config.yaml
experts_per_token: 2
activation: "clamped_swiglu"
normalize_top_k: true
routed_scale: 1.0
balance_loss: 0.00496
init_std_router: 0.0204
lr_router: 0.00235
head_dim: 32
attn_scale: 0.177
parallel_block: false
init_std_up: 0.0342
beta1: 0.95
decay_fraction: 0.867
train_tokens: 229900000
Below are experts of layer 3 (counted from 0) of a mixture-of-experts language model. Rows are named router (the router's row for the expert), gate (a neuron's input weights, with its number), up (a neuron's input weights, with its number) and show model dimensions 0-127. Each number is 50 + 12 x the weight over its row's rms, rounded and kept within 0 to 99.
Before each expert's rows: "gets" lists some tokens that make up at least twice as much of what it gets as of all text. This comes from a sample of Wikipedia text that the model never trained on. Tokens count by the router's weight.

# expert 8
gets: " was", "ly", "li", " con", " be", " is"
router:68 63 44 63 50 65 61 45 56 35 46 55 35 52 37 55 60 37 45 40 43 65 42 44 55 66 59 51 50 55 35 52 50 27 35 54 45 70 48 61 39 86 43 46 61 42 60 48 50 47 41 37 31 62 38 66 52 43 65 49 58 65 37 57 65 46 60 52 27 39 58 63 34 42 20 36 50 19 50 57 72 54 46 52 48 57 57 47 23 62 51 49 50 51 60 42 52 28 36 41 40 46 43 38 50 61 57 57 64 35 55 44 36 61 35 18 60 76 41 49 68 59 54 63 52 52 60 54
gate3:17 62 68 43 48 39 37 35 56 37 41 46 48 54 30 56 51 55 45 55 49 52 54 56 50 54 25 56 68 51 43 57 32 79 50 36 72 46 60 38 40 38 73 44 41 63 55 66 52 38 50 55 52 27 47 50 44 38 39 51 53 46 52 68 65 67 60 30 49 63 45 46 79 66 49 62 59 75 64 36 60 57 49 48 65 48 62 50 57 39 49 54 55 48 42 28 44 65 50 47 47 55 48 67 46 71 70 41 64 49 47 44 40 59 60 45 50 47 62 60 46 63 57 22 15 50 53 58
up3:26 60 73 41 54 49 40 32 57 66 50 37 55 43 26 76 42 62 59 57 47 50 56 52 45 45 19 53 44 34 50 43 47 78 58 35 43 46 68 29 56 30 78 51 40 76 59 60 53 50 47 59 37 34 59 46 52 35 56 53 52 47 49 54 59 48 57 50 46 62 32 30 68 53 56 67 51 82 50 54 61 39 64 68 46 36 68 37 53 56 49 68 50 52 63 47 53 63 51 64 54 45 62 56 40 67 43 45 45 41 32 41 40 49 51 54 53 50 43 53 50 73 39 32 34 65 35 48
gate4:62 47 63 51 64 61 61 46 36 65 47 55 60 46 51 47 47 57 83 47 62 61 48 79 48 43 50 35 57 45 35 52 46 46 55 68 58 59 63 57 49 38 22 53 49 64 34 52 53 44 41 43 68 47 45 46 46 43 54 46 43 39 60 71 52 33 36 47 63 50 62 54 59 38 61 57 62 47 45 25 34 60 59 32 44 65 64 55 50 40 42 71 49 56 61 40 60 74 63 53 64 69 58 41 46 35 51 79 47 41 53 69 32 74 36 77 45 35 55 46 73 32 47 51 40 71 49 59
up4:60 53 55 47 56 62 67 49 48 67 55 54 58 49 78 31 37 52 49 40 60 54 41 79 55 39 55 40 60 42 37 72 47 39 55 67 51 78 53 61 49 45 18 47 53 65 43 48 45 45 43 51 72 59 36 64 44 57 40 42 48 48 57 50 31 38 46 43 62 59 59 49 53 45 51 53 56 45 57 28 52 76 50 47 42 64 58 50 51 39 15 61 32 55 59 34 68 60 64 36 54 64 50 54 67 54 48 99 52 41 51 66 44 59 36 55 50 42 55 48 48 35 61 54 50 56 60 57
gate5:37 40 45 41 52 50 41 44 53 64 54 55 67 63 47 23 48 60 60 40 53 45 43 27 46 40 41 29 55 48 58 58 56 61 49 58 40 19 29 61 55 53 42 38 47 54 53 42 54 42 58 44 55 25 49 45 22 54 61 19 84 44 70 55 47 48 59 69 73 58 40 39 41 44 44 56 45 55 52 45 52 52 34 34 30 54 50 51 52 65 32 62 40 63 37 38 56 57 39 53 55 59 50 41 61 50 42 55 70 69 30 32 48 68 40 69 51 61 50 58 57 47 47 29 38 67 52 30
up5:30 38 57 57 44 65 55 31 55 37 54 50 55 59 24 30 51 76 51 51 70 63 37 33 63 44 28 52 33 46 43 55 61 60 34 58 54 33 22 61 50 68 34 60 47 48 53 56 48 50 67 47 69 25 44 57 47 46 73 37 65 41 58 43 51 47 49 45 77 58 42 40 41 48 48 59 52 41 47 63 67 46 40 43 48 60 47 39 57 69 54 55 60 39 50 49 49 42 32 62 44 58 41 57 48 25 56 68 55 79 35 51 54 44 49 58 53 55 42 72 47 17 60 36 42 55 43 43
gate6:53 57 36 37 45 36 38 39 63 41 72 48 57 34 33 49 43 34 38 58 53 48 49 63 73 53 64 48 46 60 46 71 61 84 42 64 44 39 55 66 57 35 39 66 43 62 44 34 66 54 66 50 48 39 30 47 33 38 41 57 42 51 49 65 42 60 69 55 49 47 44 56 68 48 54 71 60 61 67 64 57 52 33 60 60 44 30 63 47 31 63 50 56 65 24 39 42 59 27 56 44 39 29 36 69 48 46 43 64 47 59 43 57 60 53 51 44 34 46 72 44 52 52 54 26 50 68 39
up6:60 42 26 40 31 56 53 63 61 64 68 56 53 48 40 41 36 51 33 48 53 34 57 46 62 49 68 36 46 46 47 81 47 56 48 56 49 69 47 68 51 56 47 59 30 52 70 65 78 58 56 61 39 58 49 35 35 43 73 49 40 43 53 52 50 39 56 62 52 49 56 54 61 54 48 65 48 54 38 70 62 50 27 59 49 55 35 55 70 28 49 37 42 60 48 42 51 60 28 49 70 54 31 54 55 57 57 28 67 53 49 71 52 69 14 34 54 37 48 58 52 56 48 37 48 58 68 35
gate7:39 65 58 47 56 49 57 71 55 48 57 56 72 74 49 46 49 61 35 20 49 31 53 66 65 41 50 30 51 43 52 50 48 38 65 34 49 54 27 55 46 53 45 38 56 40 67 36 45 35 50 43 49 39 45 76 65 44 36 58 69 52 71 50 37 41 40 58 42 45 47 44 56 51 50 42 66 53 63 57 63 71 38 48 47 59 38 48 42 44 28 59 39 70 42 66 51 85 48 64 58 64 42 39 55 60 18 76 42 40 29 57 40 49 46 54 52 58 57 52 43 66 42 69 57 56 46 56
up7:29 59 48 29 67 59 56 56 54 37 53 54 52 56 57 48 35 48 29 33 41 39 32 48 52 50 54 36 55 43 60 74 50 75 51 34 31 67 39 54 48 53 48 32 43 28 62 46 43 36 33 34 49 56 58 58 53 62 34 63 68 46 59 51 38 33 38 55 38 47 18 31 56 56 52 33 42 47 45 42 62 55 37 53 56 55 29 63 68 54 39 32 36 70 55 68 68 66 37 69 60 46 39 60 51 66 36 53 37 39 40 45 60 67 42 55 49 37 63 49 36 37 58 64 63 45 33 53
gate8:57 50 63 57 38 49 44 53 63 54 28 43 52 58 73 33 39 52 44 48 19 41 74 47 49 38 55 49 26 54 42 53 34 47 40 62 48 55 42 52 54 53 52 37 57 43 56 55 35 40 33 73 36 44 45 58 63 52 85 26 56 64 64 55 49 37 66 44 29 47 60 49 45 51 24 48 46 61 41 48 64 47 61 33 67 74 52 39 46 69 35 43 61 48 58 58 43 41 42 31 63 37 56 32 46 62 51 50 52 50 47 67 54 63 30 48 36 57 53 19 70 63 42 59 61 53 40 53
up8:49 45 58 52 25 51 47 39 49 76 46 28 49 48 41 56 35 74 53 46 47 37 69 54 47 22 31 51 24 45 43 53 46 49 53 67 48 50 42 48 59 53 41 44 52 56 48 59 18 42 54 64 24 28 50 47 86 62 59 29 50 61 58 42 46 30 62 46 39 49 34 48 49 54 62 63 41 94 59 52 59 53 56 40 43 54 50 34 42 61 58 48 60 44 51 38 39 53 51 42 53 59 58 37 48 66 53 53 52 48 52 68 55 68 28 68 37 56 38 51 60 44 41 45 52 56 46 35
gate9:25 72 70 42 40 46 41 39 52 52 27 46 62 36 61 49 45 36 49 63 48 51 52 69 45 48 63 52 26 38 48 67 40 52 28 49 40 46 46 39 67 67 49 59 64 53 44 47 56 45 57 58 64 50 29 60 40 31 53 27 49 29 52 57 45 57 48 49 56 71 50 59 73 66 58 56 54 37 32 43 28 39 34 42 48 67 46 41 53 45 43 53 55 39 31 54 34 61 62 41 27 28 56 59 78 39 54 52 52 66 52 54 58 59 38 52 65 38 59 47 54 27 62 41 38 65 58 73
up9:26 64 54 35 67 38 57 58 53 54 34 57 52 65 65 64 39 47 51 54 50 60 65 49 40 36 41 58 47 48 44 39 40 59 55 48 47 45 23 36 54 53 55 61 66 26 64 36 58 30 42 68 69 65 32 61 47 43 38 67 54 39 53 50 67 68 62 60 52 81 39 36 77 65 42 65 50 62 54 36 47 49 70 65 58 71 44 50 62 51 57 42 49 49 57 47 43 70 69 50 57 30 57 65 53 44 48 63 54 63 67 46 43 57 57 62 67 59 66 42 62 56 42 27 33 46 49 48
gate10:35 52 42 39 57 26 29 49 28 42 26 68 45 80 25 43 45 66 62 45 55 36 53 37 53 47 44 57 33 35 45 48 28 40 60 46 60 52 43 39 54 59 39 53 54 18 57 68 50 40 54 53 64 56 78 56 58 60 68 44 54 59 46 52 42 42 35 59 67 43 27 59 40 63 59 53 45 53 39 56 35 56 45 65 56 36 49 39 64 42 43 42 23 56 52 44 30 58 36 54 51 60 45 20 43 46 44 48 49 48 45 59 56 58 19 52 66 37 61 56 45 48 38 59 47 57 48 46
up10:37 61 52 32 51 45 25 58 35 30 37 63 59 76 50 42 32 41 60 38 42 36 46 39 54 59 52 58 31 57 57 50 59 48 56 45 53 49 29 44 59 58 55 50 61 43 59 69 44 28 55 59 62 59 79 38 57 58 58 57 66 49 50 58 36 35 45 54 55 34 36 53 44 66 76 39 60 49 50 34 61 38 34 61 48 66 39 54 69 54 36 37 44 52 57 55 36 48 35 69 34 53 41 31 50 49 57 66 68 77 26 45 44 54 35 47 74 47 67 43 48 38 43 44 48 37 29 54
gate11:47 35 86 53 37 30 41 61 40 54 46 40 50 62 44 38 46 47 51 46 60 39 57 59 52 39 33 61 52 51 61 58 35 53 18 41 54 59 62 41 50 67 51 59 66 37 44 50 50 59 24 56 51 56 52 36 60 53 63 55 36 55 49 79 48 41 47 42 46 67 19 54 51 70 38 62 52 60 42 62 45 57 68 44 50 45 63 50 57 49 30 37 43 34 53 54 56 38 32 53 66 71 29 49 49 52 45 34 40 36 68 57 24 33 45 59 51 51 79 56 51 55 37 63 55 42 56 71
up11:39 43 75 51 43 38 23 61 46 57 56 54 53 50 38 58 46 65 47 56 53 41 65 47 66 38 33 61 41 33 76 48 38 50 41 67 39 49 72 52 49 51 59 57 66 40 40 56 50 56 29 25 56 43 40 33 62 70 66 61 66 53 54 47 58 46 51 58 69 69 37 48 49 51 58 69 48 74 56 66 45 41 50 65 53 56 68 64 55 45 29 59 38 49 32 46 45 57 38 67 55 73 45 54 44 66 47 60 49 65 50 61 58 36 66 67 56 37 44 49 32 61 18 47 49 65 47 69
gate12:50 56 51 29 45 50 17 48 41 44 46 67 68 55 56 45 40 69 53 49 56 46 60 44 49 51 37 33 42 60 71 35 46 51 56 50 73 42 49 63 59 55 39 39 44 50 69 58 63 42 75 59 60 58 59 71 63 33 60 50 61 31 47 55 38 50 67 47 56 47 59 55 55 67 46 79 57 46 37 42 59 53 71 60 55 46 42 61 41 68 40 51 32 64 66 49 36 50 20 45 30 50 54 28 61 47 43 48 71 63 66 53 57 63 33 54 72 55 52 30 45 45 47 51 51 34 73 61
up12:56 59 58 32 50 57 27 39 42 55 54 51 68 59 56 31 52 54 45 54 60 28 43 47 64 41 41 38 41 58 78 54 37 50 56 53 86 47 42 66 56 53 53 54 59 44 66 39 63 39 53 62 75 62 26 71 57 41 69 36 60 36 39 45 29 50 59 52 58 35 35 74 58 55 34 68 62 39 41 36 51 61 59 59 61 42 40 31 53 62 31 56 40 57 48 56 47 65 32 51 51 54 39 58 51 39 38 49 53 55 67 49 59 38 22 51 68 48 65 45 63 63 56 39 44 39 69 52
gate13:42 41 52 64 56 58 59 48 69 53 41 70 53 53 48 70 34 51 44 50 61 61 52 38 48 54 33 28 48 59 42 62 64 49 43 46 67 49 62 73 59 39 71 45 44 53 69 59 29 57 48 37 48 38 39 57 62 33 74 60 49 53 72 46 48 33 63 36 60 65 45 45 39 62 49 55 50 47 29 71 72 43 21 47 54 68 37 73 35 58 50 51 47 64 49 67 47 51 37 67 64 43 70 39 48 36 47 67 51 51 54 69 29 47 49 70 56 42 45 43 49 62 44 63 53 30 72 40
up13:43 26 60 40 44 59 55 53 58 74 43 58 66 64 74 65 24 46 57 50 63 56 57 67 40 52 45 19 64 64 57 52 52 44 34 32 57 40 52 77 66 37 44 46 50 43 57 46 65 43 39 33 59 51 51 56 50 44 64 44 51 62 66 48 45 15 83 44 62 59 54 52 60 50 60 65 59 36 47 67 64 51 39 42 38 52 52 64 66 30 51 54 29 50 45 59 52 55 60 47 46 53 57 55 54 34 49 51 42 27 58 57 36 41 44 58 53 38 40 47 64 83 57 50 49 37 62 52
gate14:52 43 68 51 34 43 52 64 31 46 45 50 62 52 57 44 42 43 53 46 61 44 51 42 47 53 57 55 57 29 57 45 49 66 41 37 61 35 16 57 54 43 34 40 54 67 71 59 44 33 35 59 53 62 38 75 70 26 42 55 37 40 45 68 32 55 43 58 58 54 40 60 84 61 51 47 50 40 43 29 73 47 43 38 50 46 47 64 59 56 43 44 41 72 39 74 29 52 54 61 31 70 41 50 50 64 47 46 57 30 39 44 43 43 40 44 48 36 56 41 50 43 54 49 51 70 20 60
up14:50 54 63 54 46 55 69 59 48 53 44 33 73 52 44 57 46 40 46 55 34 57 48 61 61 44 57 61 63 27 49 36 50 72 47 47 41 54 39 67 60 43 41 53 63 71 55 57 43 57 39 63 53 52 41 64 64 32 49 50 31 48 39 47 37 60 60 34 52 43 48 54 82 70 49 49 45 44 53 33 57 60 56 32 57 27 47 60 47 47 33 71 55 63 20 65 24 60 68 63 28 59 56 59 44 49 56 41 56 40 44 21 36 60 33 47 44 31 69 51 48 53 59 44 30 59 28 62
gate15:59 48 58 45 56 70 61 44 50 47 46 50 70 45 68 59 54 69 58 40 19 54 82 43 46 57 45 56 39 67 43 39 46 60 55 51 34 35 58 38 55 47 49 60 63 63 59 43 55 75 65 57 42 39 68 56 58 49 34 57 49 58 30 54 58 50 43 62 49 54 52 60 56 85 42 30 33 36 32 48 55 65 42 49 47 51 36 39 57 47 48 40 42 69 60 71 63 58 34 62 48 67 55 61 40 60 57 45 37 44 57 60 32 60 53 36 49 52 66 71 69 70 58 43 37 45 22 62
up15:46 65 52 45 51 51 73 53 55 40 63 59 52 49 62 63 49 61 65 45 46 63 69 44 41 34 49 60 41 52 65 61 52 58 48 27 39 41 44 21 35 51 28 22 57 67 53 50 39 59 32 46 48 56 45 67 64 52 33 64 55 22 37 46 49 42 41 59 55 56 60 46 33 73 54 42 54 39 35 39 46 55 54 64 37 57 45 47 62 61 28 44 30 59 59 66 81 73 61 72 44 61 42 69 44 53 35 51 60 53 61 44 37 42 64 38 41 45 45 48 50 71 46 46 31 41 36 60